config.yaml
n_experts: 64
experts_per_token: 4
routed_scale: 6.74
balance_loss: 0.0189
balance_bias: false
n_groups: 4
vocab_size: 4096
optimizer: "ademamix"
beta1: 0.9
train_tokens: 188400000
steps: 5750
Below are experts of layer 5 (counted from 0) of a mixture-of-experts language model. Rows are named router (the router's row for the expert), gate (a neuron's input weights, with its number), up (a neuron's input weights, with its number) and show model dimensions 0-95. Each number is 128 + 32 x the weight over its row's rms, rounded and kept within 0 to 255. Numbers have three digits each.
After each expert's rows: "gets" lists some tokens that make up at least twice as much of what it gets as of all text. This comes from a sample of Wikipedia text that the model never trained on. Tokens count by the router's weight.

# expert 16
router:124116087162140158151142085073133125141057115094117174093197072142095092136101193123115104134142135084112124110189117128176095131142127169180130172150155109081133124155043121161076119152144103168132195126115138124095172149151133105094172155056177130130132115093109094124112123176140104133
gate1:146163162124173108079097138197125111082090073162077149136155110151158127173146157172149183074162116108172140094108132112108103164133128122134188147088096183135088099174132139082146157106194094140080129112149130136124081149106148088119163136163144099128115167099149098092089168155061079132
up1:109095108110115105192138104074103166119165128166131160121073187129117108108140120060117137184134132104137085146135136154199194110143161092081140110126143136124127117059139064154129119152067148104135072140128089139138114113185088132131050101129167126151108121189145137142110093152203130123
gate2:196098137144102125142152089191156130099167112124127156109104097164147174152109058145184096138160139080124136164130096201101130109127112012106093109080142120143130123092158108158120167114165084091097184140145126122129092144189140141119147155157140167085190110148124094158134142120117146166
up2:099133151123097135167049144103137174125074169120120130123116180114103094137141155143121122177120184074155119104118094125141132162151208118103132150080078066132103114170118076140086128187094157132136146169132121165145094124143124062146143133133136159152134214130113150142109170115121054064
gate3:103148146151113126123195133105103133112133157108159077107141103159164159152117115086118114105155138155112140153073102056132095136048110099129144124159160060119161114190117075171140130159117089132131097121086122125120168099147158151214146158117060083176130049114111138159111119088169161122
up3:108138116166157081135133113057140176127194143180185110127135135155166135148111104105118122140137139123132164165126190163147127122149187137073094085105117136122161142111119107098041156161137137072098147084157098132163098156137073182208163159137121156091119140107091133170065153153139118095
gate4:109150174161177166132125151154049132131150109102125138135102150085161219121125098148191135156154139145123160092062079089088105146086099083120111125097129099085135127101122116171114118063134152136114151121154088200094110122132099137158105143133180153133130157114181138052148085120085102169
up4:110132177139092174106146089087170161083143110132157149109166150116149127113108097155138101116123116085133182138106131110130112128167186167122066130138053121135174123114158091150060111144123119071082107089099135195086117199154167167133174167122167126159155134161115039097121090116135148129
gate5:144083181103110129110095067116172113134113117146153115119197149145169146139120101135120189114178139143078160091128118195144141155108090103157145113125095133162180102170164143140155167171064106115151157136146110147165127112092156092101157146193077144079133080118073140206135124117170128073
up5:109107136198133125145110068101138182161173081124121166143130225088126080073123132102092109113114149120138142090143115118117130168137048151099145142180134135100143074159115126115135134175100161087123139161106088119056077115123136070128057140116090131120199134098125159125128149127100087113
gets: "/ ", "m ", "km ", "ft ", ") ", "/"

# expert 24
router:136058117084130144148138111044159162161141162129102102186103125151071124116197154166169119177121143099102104161093169088114166112144138148095118150107140138144117144128091083124126141092101197162089113174115161136085130125129147067117120212118066150152143130123113147067092122109084169125
gate2:142150116120060093087157101144085121134064132100097181101148109132100130144191084144134098150122164141104144113190120153137195090135135119198052151108120166094168111090180117114118084115096133130151197156131141111100118135141120144077132129136143078160129140134159076081175074113181156154
up2:137153071195130133170154223101169135106107147100159149132108139120066195098106149137136126126079057114170097107141133161113110112161155131043070144153112130118121114113087118160170105093139136128146131069068176126130190124159117149162086102187137140134126133114116096154095167117126111115
gate3:113140109109101160158204178112119075114149155162118109121129161143115136090196105138163125145113133123130116169117121129144145075166131180181135169137210162108172103123088100073120143117157152052153125111129174126160094170168052139121154093102101128077099139121194137099158128157113082163
up3:103095141093093136056160155126136065143145129137146115157132154122142100140130131140156145142125128166116099157186093143192123112195057096177196164110152165175135116086102069121121119100145157104125145115095152081131187161130202144132153067106079112104146134168129110120170127123053145122
gate4:117104174132170130125186132136148098103103148168114114114086104150092054130149145095115113096142132113123086106142134173155143178127128132187086083162112127050178127144124131111110044163075142147118103093096213094108110151119113151053133058132154132137163152141122157133164091135178101122
up4:158107119162139121102105113131098139145102128107120120195078141127121120084107138111089080151127152150080238236063104115144145146130140094120148142117157110159144097117148096173157099108152166124181133167134091134171096161191151114118133129125097066162108103124128147135082105074072148139
gate5:058170106143129155073137126144148079142110093162109154088124139122149160195071134163094096084121146117151132072125135113143063161123160102145101128101110096198178123130111123162165142141219080125116124140154095141138085106125126147150125079167142167187129103187145122108170108126163127059
up5:118080153166087143189103121136128127127144169137088115128119080081089141096131147149132172140167184127100144149164172127117121188086104099126068113183162157134193145126141192158088107108101107068142162186115131084098077123169117141140134164154103124150032134151169147110104138157088144121
gate6:097116107182107166117094121148066165093138148135132157146144157091093187104207096130127121122097133066135141135117143047097135145090116143072134120136148215082130129085122134128125114147128113146109105122138131173084161076139118142089103196191099140074118090151119149140167112085109065095
up6:186130120180150158168122152127088146123078126142154142143152143116174192083142153171124100132063142163141087114125129115126156096126107151087084118065071151126125186165125173119143130123074150119108114080131076177158188042152112096086159186115087116125065140138098167126129124127138156145
gets: "y", "ers", "s", "a", "ey", "es"

# expert 20
router:056093136166107187131205052128156098147066115109075166104143134155099141098136105151151148139058132179094099134140100127140131114142139085134130118182142171156132182128135173059148089171120125113094084143085155182128092093096117121133165166149131162080114125118176104167117136099133099122
gate0:154126103141115096058113111130046168173126096045120074168127127077096102106189107140119136163086126161214125122159121081134086105134161158122152128086104159140084116162086157138168139135103180166160120097135121184152150139110128112083170091136154096146107107167123141162104118121176165120
up0:113115127124136137115172055112105150140106101161134097171158205190158118144131081157162094149105142066168113153155067161149120075093155130162142071105121122103117132178093154106129126177127119148111097124135137166135070178148165114147150172126145101106051139133135098111163202121169171090
gate1:161131116122194073114134126055131097118071158131126147096207116109095107122129101132164148178124093163109157179110159070142068187124165098144116147177145130138119074132106077185128180116182113159126133079127139140093115101159159199121151165175161139099122128122141134094099075103111122119
up1:067088166151113115066118114118059163062146147105099166067138102171066149127129087085175160136158133125129124181096136158152150107102126156076092112161141163168152120151148167109129108152119108137129131114148171097149177156103120157106147103075154192169161134130080178120137089126075134184
gate2:127155077106169132154148118107135118144107167137106141153123194183109118113164130175167156119149170107122087110131054102103090083091113071139136164192087128120069111169126126110133098124134144130157099150110104216120174121109129168205082147133088190051142092112119141120121118130111115169
up2:116137101104131166157132098115195139120143115089151122093153111125114160112164135086078146115117123117151098143111174096121199077145133136162125101072163112146158150089113087137193151076120151078090135159131156141167093100182122080089094124084157088191135158074097085076162168141135201119
gate3:173153110101080158103158126116077087103072190110137092162105163122144113152138172214182111136115125123112135115142137112105072092168103129158147150094181103156075095217088142156068122164178123124136098119161177139130097146163090180107124147101175113128134136112162115097102158099154149148
up3:106058053161124209137147145138095091032127067143130137149110103140160168117150087132177197110097135161144094107163195114138129133185134133151120125117142109117142132100151133105132162158146110098148176062160171090128103139105119144134111158068103102155094104139112121101093122127087111182
gate4:119184190136074140100120148145094117127138089129131113096105156164191153123182115135118097107151116097177160130134134077103116105122157099077237121140113129102185103171113165126100124136161089142094090122157096131131126117159158108126146139131114113121135131104152120133235076105046081109
up4:103141164174133120124155063121095060100167137148110097127136138151143175111170132157152112153107133096143140143134157078174094190121181066083156141127082127136131140089137225061121164158155202145101087142171152139126132089148156094079125146089099112138099084103156107138147129137095086104
gets: "li", "al ", "ial ", "tic ", "ic ", "ary "

# expert 45
router:132127093159159130130148125062144105184127144165158070133172116164130139124111131147083171137065066128061097180172162124131128100094161163135074080190106132090103114115115106141136119101111171115137163131190209104175138136142134112128029117112127183133107158116122117089133101135131119107
gate0:120170091181130175145158142084149079175071102116151111145145109142060158101178103094132110136120153136098090100109169112143120137093152151126115137151184157139135113115121112091141097130142148047124077100171121117193129116130157109121107105171195126109180040113130170126125084145165115053
up0:129161075158149190073104097110188132105096158165148121052136100140083182080124140085193097177155162116116081136161117138135114131101106184182122146139115112152089128135132132138097125158115099134125107133167132106115117092131129194085150129072166141152159032081117102162142095124161152143
gate1:099109075117084104107116142101095148137150068196117125127133099156117161124101108085118136163134125132156139137136115144176088198110100131112157109140118084181150128144209103192143186172132161134155118190156163083140136108121136187102151132071044140075117122124098127149089089150159107177
up1:115102132091131113137166177090103112105151143217148096123077135123168112116107175146106137121110131099162146140131104171168067187135130139137126113115066087127138127108139101142127123127112101112188159151255175105174130106107088089129073134078136152105127139089142128109117069106155070136
gate2:083159147133131151190141100130153129121118113118126119146169076113123145185139125059140100092134173137141166176074138108168104126141166107121113111083078071108115148079121139146173128201138109138082046145171115121158176077203108112176166158138130089141116081098094092168144135137100123101
up2:119132078136096131096142121096160173127196114138159146191132137125103087148106080160115101121131174094108135169200068108128151093107106093170159067128078098163099141075166177091120094114126125155180140151096156088155102154117170161163064118096129193120124113150126128163134123054133113103
gate3:168098095144166160177166123087101158134139135195156106121104148067131117199149149151127162063108104141189103123138090090140161111112087143123161112129060111085126081106125154126078133112098137107101167072166149080122125111186091135167124143114133193128140131093073111105091169122077151170
up3:093079100100109114126106142160123109068163119081124143134097099143117154061153145128162127161124147115132154156131161163100130111129106126118150087057155148124156137168092188122151158144135158126114067119139156197097138082069114161134181102116116105091098131123148155090164116040222134072
gate4:086050070082130106130084160161114180115172127196136123130144131130047106151110114138079115081136137144176155161107162103138160093158140141152110092130141090103098148127166123073101146171143132114048131130083131165140088144059170162105162151106118142162149123129124080080144153126071141103
up4:124107185123125123121201123087130130185168133157111145124160123117096155125123181095140148109118146161159105098113143081110079126132147067129138122123147164100132082187135109129163171132107166116090075188091132130096168089167101063190152069125169070151108126085091167168142105108155132061
gets: "ed ", "es ", "% ", "tion ", "s ", "ing "

# expert 22
router:136129145107089142103157125176094067093139137083099150143148122159148114161117106088137141121110157090124146150129142108107111215156157163117081100087085113134113171133077190140099159184178139161161168204177119122100185089133098123131162058156158155160119117131074140098132113114102137062
gate9:126112112119041180137124056154089101102122148127163128090121131136079145158140162125168134134178112124134117118143108155043102106169139146153125140085129079111158113135159103162152099148068133134141148105096179202086146200114138144083109181113118134108124096166133116092209093180108130110
up9:086127100135155157125178192153138135172100129114146119151101188062111117111110214123133131114133175125172123165204171146080114129129129110097102108147128159105090108120146139181165104100115181126117107101114135183045170159162131103114142096137117095133078122118049088108162139095148112089
gate10:079145095145126166076043098104163225102123161094113136125151161096140115137141108077175094131111125132177109138121140149101093107100189128173179145177124113132153120129097127127111149129138146083144146118137129123160115155108166193154029137054168112145111135159115138091062136123117144112
up10:156057104129087103138138132120126121125125134175103128164077177108150127138116122145128077121200149186064103133228149155142139090141191123108100136151097175114087153187126132107147082115070177138117067141123076148112081147179129097110159129114127104155129101130099093124149083150184138118
gate11:160164135168154126114094114116137140204128166125108133048144119139084159133118097178127142094083092112165158214108111152156121133138171099155152108051109176130122124103129219114112125032094106154156117135145101154135113082170143132155116124128129131081195109140119096079117120128132092129
up11:205153138123094078136122172113081152096134156124153130128081160122156125153135103118182103071112166089063136138113157062132087108131114122061140193130191106109179112160139099192120110097109102199128121114160090093153141099110136084176115180131118097103137116158145173146153160134143081117
gate12:148137197117115179174106117140096164125085178111115131109152120071144130119175106134103217143137185110149121122062105109179137121140066071099165104130108162126061148116157154147099116160188111190151171107107108104054127152159135129113129109152158104126124076105118130091096070113147113120
up12:084143151112144173075130108100150115122182119153177096135093093149221121146140134089162088136152092122157115171071188096122088166155076052127172141123165108128165153123110099163162144097106140099143139163132075097173179146134064102139146114104150100161075169134160116137091155143098121139
gate13:109137138142059146097113054140151090151116116113085141069135112145144124124133185142110101143167172162174147138143084208111191146125165176115116115107100101149121157189116105086155128134127094109150125153085162130137082128175098191083150113108082174115091176159121130148188072176127142138
up13:142103104162097107137084052123130100133146152130112140134130126107138111170235160126124104162161152121075113126149090143053148148101113165169117111139103111129155112133091131097133181150161115156153148173097169110179126092138096163110162095104087140096060141142151077106236109130119098126
gets: "L", "ob", "b", "K", "F", "| "

# expert 12
router:153120111117146114188108116177167111093139164144113141147111156119155112125177164143145163112172091193091062082149173070161129159147136109096099102115143118106183137070064085112122123099160164137149102160116114190084128207114128079150132128152194095153116157146115137117147112099075084091
gate0:174174084159153116102092149177129100094073187116119073121167181116144103141134103153139169120099145154110111149085099201146163122124120100113127093125137136161139146097157129045109111116119126112155074083142117120184110087089168143145187164081083136169088177126083119161176110128106176157
up0:101065160172080117104139050137082098130149128150152144170120112089107102159157093156150119169153075126086143120114182174132137175041088144142098134097180165115137160104147102185149162116139146124111126143127119092174099144130118095185121103186110115080190087137136147156124058153109125126
gate1:126121133072151132116131099117122090108104082102163080104089133139095118165127113168144131177140164120077129144089116148054166121149079110190158082120121128160129136134144079085175165047154110105109105107065159124164167125121157155114128109151141162098133114174105155090202184103091067159
up1:135106157142178167135172147138150171088113136133178128063148107145130049138144148139095106131107126130120171113164182094118022135124064157130148137087108161157108155112123133117166146148175090098118168101082105068185101080123204105149126103142117115154124087090130151071131149132136128094
gate2:084164086176074162149091122080115080112115148145102165148136151130115134098084094113052112163143190102132117147089079094194114136168109148099187156102138100101162079155082162098124100123143152119140148131148121056203143107153112102120105166114128143087123138103112078146178072133138099162
up2:148167133112122100130158162194132136194167084160155143133130135109124128153129178131150128149073123082196147180215107137112097139171056132146114119109123138135121112139151116036123143109115083124115117081110125146110057112133157112094158184106073183139125174102090133132124126151117131057
gate3:108148116106113148141098076150116195090110136117110110155105125092131174103143111174091158110177094164171111141120089126160111089104111115089090096117128122120157091078106089127148133175092119102077133146096165149195125134129150152021110136170172102135130164154172115110230132171104151149
up3:127134164107153083122192096107120132187106168117125168076109127134117133147061190074058103093120166118125132132134167108130133142087144163123157170161155128158075122106125113158119042113157161163154082105181124114096058162155132102193120150114106104095117085122167132164109150112185148134
gate4:140127130162097093107080127142119156143153133185174141124159169184127136105112078089187084126091096126124090156176046103150096151132134121137172152120198135135104098143207130108150121096145163146133128150133120111130108117130100158143089175068088130112081172151174178179064138077132095131
up4:104150098155139170107130143084175118130114108123080065156124074120137107154100143165091182061145174073132183137070138148137110153127065180137149080106089092151175187137134134122060070137118134076099130146135114127195109147124172127102174126175087104117135145155098143138134082144138157154
gets: "Gu", "j", "gu", "contr", "p", "dem"

# expert 21
router:122130128134129127128108068148118129134121119163068168140074096115099082103135120110148139112190120078147151098116164120085155173167119118093160128047115142132153195171082131116101142121161183144089106165113141132103106079204193113131156150120095216082162102130136127174139123125115066138
gate1:153156171176158153139128117039141128163140143151160141110155078142142166137118097067108102084097157167080118096123103083130153119095131100119126160156089130117116121158076187148105135129141128146112068128110106031065089111175096132159174155125182138108119069172143083116124145168139088113
up1:131114108153065102146129149133119126071162126156148117116055112081123095150177172188101170146107156113129107084151137139146086145100203158117130098115161089151122134056101150102183120124151132152123164140156066156156160172103157106128087090144155112161189094125142057109142122090188150091
gate2:146099102083149143115121135144128181137111164142147144160152135188187132106106125190131125135138168191194129079181173117148110089086152065196067106152122090125144117127098102114120115132142138100130105129098119121151121160117109091182087140147155108131069068202167154097161075122178127149
up2:108168110188100146182084075098153117167100136139135086151116088117087125069154182156145156178161132104114163116182104104180151115160122142170202152117138143161130099096087117110089161218168118153085115101147112094158157108128129142119106105061109124163120130142099094103151123152152146057
gate3:110121144063160151095192119113155148120102152126150136148101166129160056142111147196135172163032070121146143164147129131120099193135088113119131119082195185183132106120117107117145091105135147148121134130096114140109091167102085133167091068164156117105162115108149162157121079108081090124
up3:141140144184129098153172117180089097068105161158138089116166086124137131131169076122115071096111164145179078169061152083154118098137105109109134103120149198069099083067136171141085170116115166108135120109117128084125133142125089133120156116077102126138100118107114091115130233131140120116
gate4:166122105091144109099114128195097094121109125083114078134120183079151164140126124132104117136119180141187106140160118137144149120131126108152084058110093104111091130168089121131047093163227129130075141134148141118126147080167133152132152121127080145136137120165128055146196190109134104173
up4:103070144151145078121178115156117167099160078104119129129138117163126097121104188133144108147076075155168180111165143102092101148158101130097076119141146172136154132117124058152175137138119133153143134170136200183100107119106127113179184122166124128115117117070095224175127071108128111116
gate5:098154197070095108086115094138154129147123073109116207117165153031118099102109155114100171133109127126194122164153090088130133169076175086117107120170121103090142163158129137119143141091155147166097131117144144177167110070158144177129102112140110110151094114177110170113167128083116093108
up5:146095112131094123094123147173153131172121160125134108146160099202111170147107100163140117137158127161078136094162163127131134152126064100159091164172173141108145122105099079106098133150223138095111117185081070163157091131142209120111081145117149106156120055140140126128096090122139103065
gets: "o", "e", "a", "le", "s", "ra"

# expert 25
router:132177138109171106171156154180138136135134152155098135104112154148103074094109140137116093141132135084155099127129144098174162071203056110165206192090138174155076191088112132097166168107143141157115075101103121131118119110148131080122066130115073172147108126126116121085121127139184105122
gate0:164102168102164088066075148068081116123166142119157170169168163142121149163122146184121168129094122192099106095112127099123148134085158097113132124150105114200114075149077118131087155095174157133170129123116138120071082131115098128122156117116114113117137186196140104149088127065098189117
up0:099202136147108127101090153103108111126133096149159091188121124157187081113131107094118121150154154093107116096118141166132166107140072106117161118120107091155179097153088065080139118165084146084109118120087143099193103159096097096131149105124178145147134123131056159192102212104174124139
gate1:162112091183177181130173124102152126113067171139163059114154128140129153155119172141112055162157126121156114104093093107107079119077125105143145071167083131100129161144119153064169064180097155175165130150106103110141114161156087133116104146123123113068131101171151107110121171142073115087
up1:100165148103118143112121151145145120136142102084110179149144134117182121073135097103139130117184148163071171109142125139130147179140017197086157113127135149124146141086148121125120185161183162105097133098097096114054117043153104133111144102153144091145139133084095141126092094163166092163
gate2:181126154138122154096115098161078151094151139096090137124089093105102167172144170189085129154143131197081148137088090111165114104141120141096123097134165117071144079111172067098111154143182059152133152108095089089143141092076086168081168138077126103130110174076126138138088125156146131128
up2:104116113145121103170137151155181135164167135093098124135100143050133086079136134197140135133094110119110187116082100162155163105128099124202125113152142194075127169129114160056150104103172151095159124125097088158108068159124064119148128088105181155129112161103114147163131163126114090074
gate3:175168149151158136112048138113118139050111162163076084115113141115141136102170148187115136142158106186177185154164131124108100093154119124148145146115121131111077148178163153134116059141163104181135168122085182204103127106129127117168124142180122134081156098121135094115081107128120083174
up3:118103126122083184103142141164117091161168103139162126142176065111164187121123077152126151138100153121136124103169117166178131119133081111081071136158196161132082170198121162090091126145078115103104093150088161162154086165104175092103112167123145120107170086137097105179142103150125119073
gate4:165162178080119120121129086155176149093113063157155155093118143121070123186138106132155083153105188082162187158110144124139081141118106125106159174148166150113120143118119099169095095083153080203138123125092144102110166049116081096170106142104120124107100133105155125173096114112126085182
up4:097166101106108105082144168150171106162097089172142185104140148131077149091144128112123158080112073103181115183154115079139121135106114206113147156165111106124125140158150178130089119108141131178150093098131197075086120089198049131170115110125108113147121120098101130137143106055140137143
gets: "o", "i", "e", "os", "ia", "le"

# expert 17
router:079066126137108128115205097113162131100103178100074112146148068142180154146097132161159124104098130105106127165100130147132114153133140076179094087136165186130174092099130127115124184210114143127160060163143148158135107106114126126103145192087201115160120108133114093131144116154156090079
gate0:127061123206085159111098121162120092122097126104107152152086089128138111132114105133132135126115160145144157160163148155150108078122030150091164167131133116138114087130162254131125058124150118150163172065140136129128129138096148114117089111137075130123157122097120172092141127170096180125
up0:150143118111116157109096111031115169142103095105101115114209157111117141136137145163119150152185110165155123103094105124065190120130138170117119124173078140146093101108108105180149102132075118178135175102146109131178088161129147139127094140144084153114119182211151151137075089120189108107
gate1:127170075171137148110110136107131128202082097125117087103092145145110100151139088137162122169065188153166089115123072166139123196120032142132097094125101189179136177137163161114115113137123191136127127081126086135114130096077152181152116110163131122130098122103154142137149113115061102145
up1:152165118124160168157122158074105149046163107137141126109125086151181106132121060098153122154101107111109129109194181154135082134136134094103147151129192107171126106127161132164171129179135112140161119126117121128118106138172157194112120130092102141114066047140093168161088094183153097069
gate2:098141129145136095142107124143097134081168086152132088067071106113120169138110104093126171106233125119139152113160154167103121100155102176152167137190141133124172115120143117083135148118148121190114151098060100065145160133140121093084149131093106117124084210148182180133130156121092098146
up2:145119113089102117095109148146106136082093119142181152121151140129026105145142133094157112206071159101213085137125151110152130046146121152132158175099162111189062088173123107181145159121150166126122139125125138122102117113083099135147179092121143148088135144120154096168098130132147078133
gate3:143103152100166057167056051149140166081152159108120134124110135124131135105118169137115151151175184109164087181071153152116129140127134153108107165083133142082136153102141165148105082152152176137108160120151081111186108143199152149152116090104089142142133099166044174175109137142115125134
up3:098173107107083142102124171135126106128141098107107136065180140142123137200116108115150104116095127117124182113162188148093142166130145150137130148188168126204109161107195054164132127128090105144167111092117132145123165151098120165065098168111108089092101125103187146121063149067144143096
gate4:147132091170085140156125129115092131138116102118153074127184165146118143147182195162086116139144121150107144141111076143062057185104136113107137177090154136163099099137133167147124174136152125168136132096127082113039161101187107123145087125105090159078123200124126126112151164123110062151
up4:140044128162096092162159098127097075106069106094135183118189120161119154127124166164104145166140090167066135138077129156116059134087120165118168134138183128135126054145149134125121127176102140190118132111141095106074144119161098110088130151095104147121132166142177119133176134088128078082
gets: "u", "\\", "b", "au", "tw", "ov"

# expert 27
router:153124172148098100071082130142138122086062160125132128070110061145124117154077123114100179114135145148130103110135177151131117093117084195160123144201139152112182172168122112091114088132090102097157160091128095150141119174149145182088083154159101142122073159112142071182125170134152101160
gate0:137081118100160152076112139105109096145105141103119178140093190109151127139206201084105073107159098102149149130145137120107073137178111147069187158144079138132119150119145085138124113141175117134135116177141129159083106148180106127152122119125075110208194091095131096127131079128186140123
up0:061149176102148096099015112112081064110118104158163158089122108169121118169127182084139111178173101155180113115142118114153125116150148160130138146112073138114114090085177111118119179145146103114086098123163117107119147098133105193145127124106125112188116090161132113151164120071162080105
gate1:166170115154145151137129116111130104162153148208111083124133138079164093163137152142105107098152156127081101093109087145159105162094115052140155173107151103149105129215117108124087160087152110126169130088184055112158103116200088094119126057120112117118114114142132178128114154172172133154
up1:121169081114096116158167131133182176138091126099173155165135090133159105102101122120084150185118130146139088204112120119101159091138113134112151092119115133082130113094108203140170182058165171126081100089087118181156084155085156065163117142132143145049144139132140102145109101113118170119
gate2:123137138122136135169116111185106150156111078169139100131107103050111205125180087116090126168172178161115150152072151089140118098111151133146163110028146089096167131107159112157083148187111122106110072177123130139171181127106133124102203103156143142162114132117086137098131158138121109136
up2:213052080117176160133095139103132092128091157147141095064135120092166213149150114146094142116136197135170161167109124183053132131116199109115139140163059166152139144113112109096095102168087088108151092123147124149102138142179123109115141142145145166110115124128115149107101142106126133087
gate3:180179140092165130123112153169169163137130102110118084176093144086142156186122159086097133143180122162136148115078124124108095159122190133078175066083076152065112122159099143078095139084154082127090069141127151159120107158161110119140148131119133119173146097164056115106175179127129139120
up3:144110175119118096135066123139099061135103159122133180144137167158130128179165106102162180120150120109119123128146158118071160152099160119146146152140120169089186089122076163063158123129089090111114135184205058130121169146172115179139117129139135074075095097160077119111157155095125095157
gate4:123218190069100113119122150145084132174182156136097186111119143136191089188148156149147129081118173131101111093123103101100056088079197141119105108132190173133126113153122145101169159109110108118110103158149154116166128147123172108130141127117083090121165154197166105100138103130116132127
up4:132195118100089133175163072160164118099108110153166132146155115086167189094104182137112164150134121155101103161121100073188130097132105104052128097116102089128117107141107102093117100083159162063063175154082152108143090123162146082153170135108126128131110084184094140119105165117171113136
gets: "to ", "ly ", "more ", "most ", "ally ", "not "

# expert 13
router:192128111129121100176113154120136107135119091113166169137142111121130173202129115129149132142142081171101118066136141065096094169111112144100134107072108153141200144080121101151070160127197147081154111133167104148123124112112164086181135103163080094146102150143106162120095214123114094075
gate0:191119149125128180111115105166182108077055108072125147126122113164111175135165137167145105127179142139154063160156113099150071126190105145158109123147107160160110118105104090147111079078128135183089126060129129105160167164130170133102123112124107100098125177189100141145053099103116106147
up0:175167167124124137125090102150112112075123167113118141129121103110154130078153212158129119120122163129141139178151126127163087194127126097112139140138125155182058120072092177212083136151147088097132150092113088095149124197172168104073133127097109105107103146154128112115072162115071132164
gate1:154147121129152124058070159177150123064142108133170135087135138089113112137206173179077190106137130132063131180137120076129126095156083145184128124154113050147139079094175077126154176121137147137136164134104103115140148106160181150110118103136134176096126084102161128129125167117118100098
up1:158114104076126097073121128153129100110123097178139137140134154086106210138162123139169137127090125165078125164131135124128202125120097220129082109171090092145102100109125081173143133178129171094111086132132151190105143200130127100098132156144145151088126128104125172201117143106180101099
gate2:114121136125175187082118131114143121193137191083134078155095109124087125134085215132102130093101134093146138101160116130104150117121132110135109158115140137168079165172152133117152104163084097134058147142118122141084100086111058118095117144107109198161112162113121101219103160142123132193
up2:104102129092162163153118164085158181121136095147124108082097083134133106168122100099133082174090175091166123149177140126111116136119095071078128121101142105154089114159145122150141179089106150131174160143128112109185177091138095116160100154144183139181094132138139078154121109154009084118
gate3:110101130184116120097142140126119166105150098141108133145140132111150110094137185147116066129115116151101141173089093103082088145087067086128131119163172191103112159162090170117201132068143100139082202125133140139112101122162157191162125078135182095129090138114165152149059152172084125111
up3:111130168105071123113188095124098189127155144113121142182167127114031103151163150091118067116108095125127109173164110141052113146122096094120147181155144132151119157135111157124136166078138152157108144150114177069112041139162160170180141062155119135111123151114140116132088136120077121125
gate4:151127159132130172141093166156131147105118110147150113179165194119175131177134118192108134147143071105138078143097130130115076135154111163116146164160060118070164156131201143065117130082143118141091134158160116109131112127113158165100072034077125110122134140125094103123095118119061096169
up4:119125148090120143075174142118069134131131083052078138103161078155126147103166102108145142086116115197118127065102134164160146162142189133132154092134112107129145155092151116146135086159084091128094104150110153104123140131086167190083156171179138130138107092158165168096152061193111155097
gets: "Sh", "R", "inc", "An", "spec", "Ser"

# expert 31
router:121100110103165165157112143168126129136149161109137097193130165158100114102118088139056096177141090094182082069124173100111140081190127088096114128096131122173051157144135104091128125158178145125108133179121155129185138115083107054134165187102127158106173099091106128106120140137123175130
gate2:117140168179153186149124104213118139079100114156132093167140152115131091078135161146056142079144124134102122161126095114064160083128103112073136131098099151181118137078143121106193161123154190130095192132109171134087116091068166126129136124165099131121138148128112191122170116147085110114
up2:134138157111131135122101098127107082140104138154053129059096092124097069132189097128101142139131103143186104126086188122146174136126167196120181121166155134094152125096110121154110097054092128070169162101169180138137080102161133142154113161168083104139112133147140111172152083132097123190
gate3:131172120143124105119067128138128135165127069126204086150183081126125143169125095181113162126127156109144108147165145134165118127083159161063093200166121116134062152116150115168109192118200129139155100104079082090144154093138090091097114131062120155161118139108102103127122121116114080174
up3:161133099159169124110125060153165185107146158096076102110177048116103132092130152100155149137171126136105164135140113122190151142152179082162112118048070138142124115134070181118057087129133121109152111142175089093182154100103145172132118107132144119119114158162145119146188166130102129087
gate4:131162113119151164064128125183174157096052059153107095128083145138133116107151148145142087095089072176130148148186141161099155108118137119094180139132139091158119073158074117128132107178196109096157116108142213172126168094122103115126091114136104126184078135134120127130113137140107092077
up4:070074066139140158082100166068133067176109141115162118164110134127104132150088120123144104147184105140189143127138102152171092142134158117155120151137106125118149110201156136107078101066135148072155126077148176152081184139138098115094111162150170157143108117128142157210140076105159141140
gate5:182159166110175186102121116124167133113085011192143171097108141162124137132140190163131084099112092106136143131126109118159112124143130132136115143135082105146122111105099187135107106142150185108091063102122126102160137179151097133077169041146119140117170123115132127090115153137091081161
up5:078158109119070119155151141173085149112100115120102157118165088063126104161110145098165156170136119093187084119182153125167141126115153147146159144125119101106160141094070116199126105080130165158187123080104112154116152084139088158137130115117205119205122105113164158174169127072112114102
gate6:106055140152150126033161132186110126051162133138151096163086143138147100064107102116149062116158138162138132134119151155081102107085164125087143075122123178153151125090132174096167088077090123110182184121119155104177107187101104128113095151117134128123143113148154120122159125101149152084
up6:088065107163055095160156153129118149132150163081114159110155128165098142160077204117151170115134109153149133099151042130084120128157158141154109163193148179144129100121114088119096170092161087148123109136149163189069094128122147143156083151094120138118120133124081124142089111048143142145
gets: "en", "is", "as", "in", "or", "an"